Weights of a small mixture-of-experts language model, trained from scratch on English Wikipedia: 96 SwiGLU neurons an expert, 2 picks a token.
Below are experts of layer 3 (counted from 0) of a mixture-of-experts language model. Rows are named router (the router's row for the expert), gate (a neuron's input weights, with its number), up (a neuron's input weights, with its number) and show model dimensions 192-383. Each number is 500 + 25 x the weight over its row's rms, rounded and kept within 0 to 999. Numbers have three digits each.
After each expert's rows: a language model's description of what the expert responds to. This comes from a sample of Wikipedia text that the model never trained on.

# expert 14
router:472521541517478480497481519478435523527494450521521519514474507489526525451536477478480526518491516457536500477484500493471494514497483500566507517508525470508507459495537483541517500510511542449509509470460483496495514486535481477518496499497474481479463525521483486511493487533492543527507475503509498497472541506535508489510464503529496519514494507474480473474525530498526526534487536523469530539496511543466492458492506502546511484524522506486473492491467509518494474472510466512553493560493473452481494472516469474525547516508493495467481503524481451486536524438534509540
gate1:464525504548510459527486501508513489500457514513526537478446521509508493475497473503454488508511500545541533452484539482509448490479499510530533466461520536537457509514455525506477517507454512502527497513561505523488504509469424493494490553455464465505459511504502463517506498492474496509529494488523479496504454502471530493523441505483501476571482496486510512459556482519513522501473488519519509516478493478487514521494513521503538450475526460483535493519481496482500471501469521466501444500461483488477527478472486495548546507501505511527521507441507489491474528499506507515
up1:476539493555511503495491523476527520563511482431491494493485495559464519468502493477481506512510457496465489512521538537517494502492493548521512487481445494479475502501528485512508493521497489473530524509459503536514526506480539489536492528506520458489501503551486486500483490517500518514474529519534491523488494479531484503480472488495527504481502526488488515533540508493478514499524513507480517569509510471488495467515504558481500470443499528486500517530496506518517528539464550511482485542550499474495514501485499512551499485447491479524486469498521495501532519506545488500
What it handles: Clause-opening words. Conjunctions and pronouns that begin clauses or sentences, such as since, which, until, It, He, They, On, often after a comma or period.

# expert 17
router:468493534526512497522489523490456535515507456551522507525472496492515532473513490481479540523472515469538470471489534488464507512524479475525504549486507483497463478499528470527497524513485500485516506463479512479473528488530505496518519463479476477483472528524478493503521510529503512519530465507496486490481527498531521480532496523510505508504511490489472484452514510516504534510504544521461529512461501544475501454479521530514519487484543530494474494522488511504505488500470484528502519503524483497468522460520470461507530526524481519458463496546469482484516503437540514515
gate0:493520488489449522539457565523544529498532512504544526511506549494512515530522509526491513500472487514539488490502504484498489483474503472492491460504497536554470520433536494521495542530494494514504488513520512494530513444508507509504493454490518501471496478592482519477517486522501516519525488510543484514467512547525504517538478533465541487548444522523496503481495517481499512486545478503473532469517491503476526508460520511513503529498496499512451504514504503472517457498474529517474482482502484570491493496485475488482487520524473472471487542515472503536482533467504511524
up0:514510500492512485525501522541495527511484465488524486514495506508486511472470505494470505526480493505477539460518494512494508503512525499517513495517499508487500501526495545480506540530442526471507500479527500490531545520560529490528514489491510509514493551473502525527427494493475483529512523504499481485494477546491518483494512525502483525517482483514504478456550517475488491506495525496485499535480546540481505481463463546536512443506508536446527486519488484490472493517528472482540504505493440490498496496504468487513486509447477521476481484456480469469529508456474512522
What it handles: Common nouns in phrases. Common nouns ending a word or phrase, such as States, government, film, team, Inter-im, and fragments in infobox fields.

# expert 3
router:464503505537499503537500520467480519520521465547520505512479534542463531497520463489460535510479524481507491464485530511470485510494478496515536515523514489469470479484528491528487508525513498463520516464495541470529524474521456503502514453473468478501496542524459512517520500535469521503508480528540478467469542505543517471506495525514514514503490476465486482493512511491506508533478529535465524509491519539489490471477516533511511462505548568494442482530486520490475501495458507523506472523541490466481518457481459476522514511529472515483461502521471492502473510473530518523
gate0:507471476521504568501509494496558487508546481452508494494471498483504516471518490468492513473497511520470511512481509522487530515497488473465504591497516466483515503515533482515511499499466515514479470525479511469542504523519483508502563479489485507509505483496498495496510429491523505448518456516518504469462503514513507474511551533501556490506488523536493504482514518533506508478502527483511491510502499515494512511514528455436469491499498497515508507529452537489508564482515488478469492510498524501480546490487508504493503483517473504456446510466511499514500515497551511518
up0:523493486510495533484496498489518502472520522490505517471506488532489505552500479535490478512529488512498517477494480496491475472542513560485456495531499525470526498460488465484483534512463485498464504512479555481493560482530555460526505513491524462448498519488498490526463483551477497547503535562557477505483518489506481493466478561529527512479476443491497499492552492498534493508493480533491490523479501472465523495488504531503470458501496511484492530573523513475490550485486476494494434509511523496463496474470516506486501463498473486495441503484505495491522514507459496530
What it handles: Capitalised name fragments. Short capitalised or early pieces of proper names and place names, especially in tables and lists, such as Bur-at-to, Astor-ia, York.

# expert 6
router:458542522536483469516473535467444482541502471514554472499482562479460529482552465474493520544465501491510530485499491522456504525459498500522513528483511455479464482485526532539500537526508534484542511477545506482511514497538475474505516507471448481478483553537502497521509479505487511535507483540547525494464508510530516482519479524490480522522480533484479470500512525540516530524479534528473506515495529512478526470482534510528518500517538528451477476507445513489491477481523484552457500520454462502493495464476483479514522516531470459481492514517494460466502493472528505507
gate0:492491488484502493506527521489489533484529510507569462453478519474444509543501521524481513503476489471485485451476503489487506487463475507504483526523486539494522502519526547557511517515500518482518531513508543482530532486536478525535504483501505485535504485573512560498488521514490528521507495512571547494448511501523509481468461502529480542558500465484491484498475499499501508497491498555501499516529537515490505509447509491499529458513565520492517480484511493474465545497495488513468506546485493463479508494444490504495480521463474475501522498491497450523555476496476527523
up0:497530508488490485451535458516515474497481540451486506487510499507527475496508531525499486516527448490472484500533475535521497473495497498519485525530494524526494507533492502474490484509549465519500502521573477496525499500467519532476447526490506485548526462503512510479502468459505472526473545490527528508530475552501490518485513481479503509512490496482513532538473523476563457494511491478543492474510467493514518542518509551514485514522500497494540477448502459489537547526498485484489484515491500503512513505470517535507502484493527501547533475511524494584495495528472448501
What it handles: Mid-name letter pieces. Single letters and short fragments inside foreign or unusual proper names, often after a capital, like V-inn-y, Gh-aff-ari, Till-ab-éri, Bh, Th.

# expert 7
router:469517499544498498509488526473469552518530478486533474492474501489505516479550475475464497498459524468508475473472522457482488522496502513520515518466477468476467494472511473511481507530492511473544522483502542475508510476516492465491543495495505483491504519527480481481495523510465496527518486531504506497454526497525545497498500518556512502483518504492470491508530489523536516512484548515464520518503553524467529443478525528570526493496561544486489472544495515523478496483530499520504450525500491467471520469526484498495545540505472455486477531482466484491491536490530543523
gate0:493500509506488519493502505472511475465503466492526490500502521474476525483501522508480504493507510495525485521493503474506489521465463488499534495469528543490472480508529474507479513486497526527500528510519505515543545512543476493486570531515506480492516518563493488511512483493491491464540512540509476493507542494506510489517492531504554465534491493451498470480516474505457525500489515498488506487450548495475478468488532468532538473519531474473494498619502507546455516473481487516484462541496511515501541470453518499511523504489484499464483515476465480518526502532516508514
up0:486489474494501498469467527522496520450492468527545543479549478516494512496481576491513458515463471475509526479543451504485518487499472484462510492534477514488480510461522476497462540525540510521506523500526503497479510465490522506476488519505527533483486519530547483496459496493519489483477487493482465487437503537548467458493504486457514486475510461504517522531526499451491509498500472492509457500471535524491494511524511511467508494473495483506500533512478526457569512480468484481509485468527474511535475524490525507472481496507491501493467477510527482473467477489506491472
What it handles: Word-final pieces after r. Word-ending pieces with a trailing space, often completing a short word begun with r, such as r-aw, r-aft, used, featured.

# expert 13
router:473498519497518460516458549471472509526536495531519485547505509514516536449533482477463499497464490410538456492488483525484476524462451524533558495521531480507455475462512506518509496515491501513510513457529517489505537471535490473511514515471471476446492527533493479505467495508489515517512446518532482458503520527516523498507478494469517534480514534465460491503541518511539532528500531519480514531479512522477525459484514488492528518526523509498484512516484556514483491469454460504473507518511473482488507506527480488538516495516477515485475550519510467449542506482512529498
gate0:508502541497517507497512514492511502500490490480513468565497470464500516468490463489530527519472493469474499497497529485492505535459506475509485522473493458512488485496548497524506482479514534490499494501519483466473524488536470517527540500504506533571476522498471495479509549471504459481514489471484473450466558496505480496481525504469474525485497531466483526521492530496523514510501517472453512502472530520480485487502539509503517463478499478457505470505487497504545493486507496533513533507474486493496483480531538487464535528507468489450474522483496481479544482505512526488
up0:510487510512511476536512483486464509509492541557496476522511514494541497469527527503500495522492510480530497494488529504486549478475504474463529533487499517519542485494443482495500478471566525517547492503477509513501513518494508517453496477509491546568495468496511515494519528498518459491478518487506507503497523525496500504529468488470453472511497564480496518487469489475481507515531501479537527486526490520476487517480493519512527471484514477511521491482520497515523398490507467521516555551531526562503478563458494460457524490512491446512506484500465453509476478521515505497
What it handles: Sentence openers, score dashes. Sentence-initial words and connectives like When, Some, By, On, An-y, plus en dashes inside tennis scores such as 6–1.

# expert 18
router:474511525536527501537454548475489495519538515545541497545489511496509525493530462510472530509479542488533484467481529476466504535486475541551503527538487473486487484501509509522519485514475530493534499461458525466515532476509510466543545482495484468482471534534504557514505520513491536520504481534507467512473527512540550495539478486508505475514463540486496471473536541540469525541437518508471530517518500544480505462472519474538505465497525497487477484521489536533450478441518521506482506530470461492478514492485446451521526519505491457487473518510520465473504520507522538536
gate1:506531508500494512537486533520501513530490501506507447523522552535473514531489429518494517517474515506524488517493496475476477545486506506458496520495481452490484480463504515499522510507539461531536478512487557501499508476504491494484520484504478518533498506500486515516511467565526503493491506522472470497502523504521465511562474497485528525511442493485542485551494541492510491504521478514484490514484467487477498493506513496520460533528514508478473492482474533505526497506559527541529458505501462520483491535500483471469486543518509442526464540512478504493495521490492472544
up1:492521472505531452532517525449487499493525495438527524497464498517519517489487511472464512508482491480511553464501478505473497516499508502509533561487534523522470486482489521523499515494499547484492488493595480485531495485545477487495500474485483495497459519480502463498494504503438519541557464526520458495521478487505480484464498530493492511531478522491492488469557504549513512496477543515495473538484501512486514477491473498508521472497518480501499532558478503494467478508466471523497475531478469528513512537501484516529513516449491546490483532456494502486523502484488503496
What it handles: Copulas and name endings. The copulas was, is, been and became, plus endings or middle pieces of foreign surnames and words, like Rosenk-ran-z and bouz-ou-ki.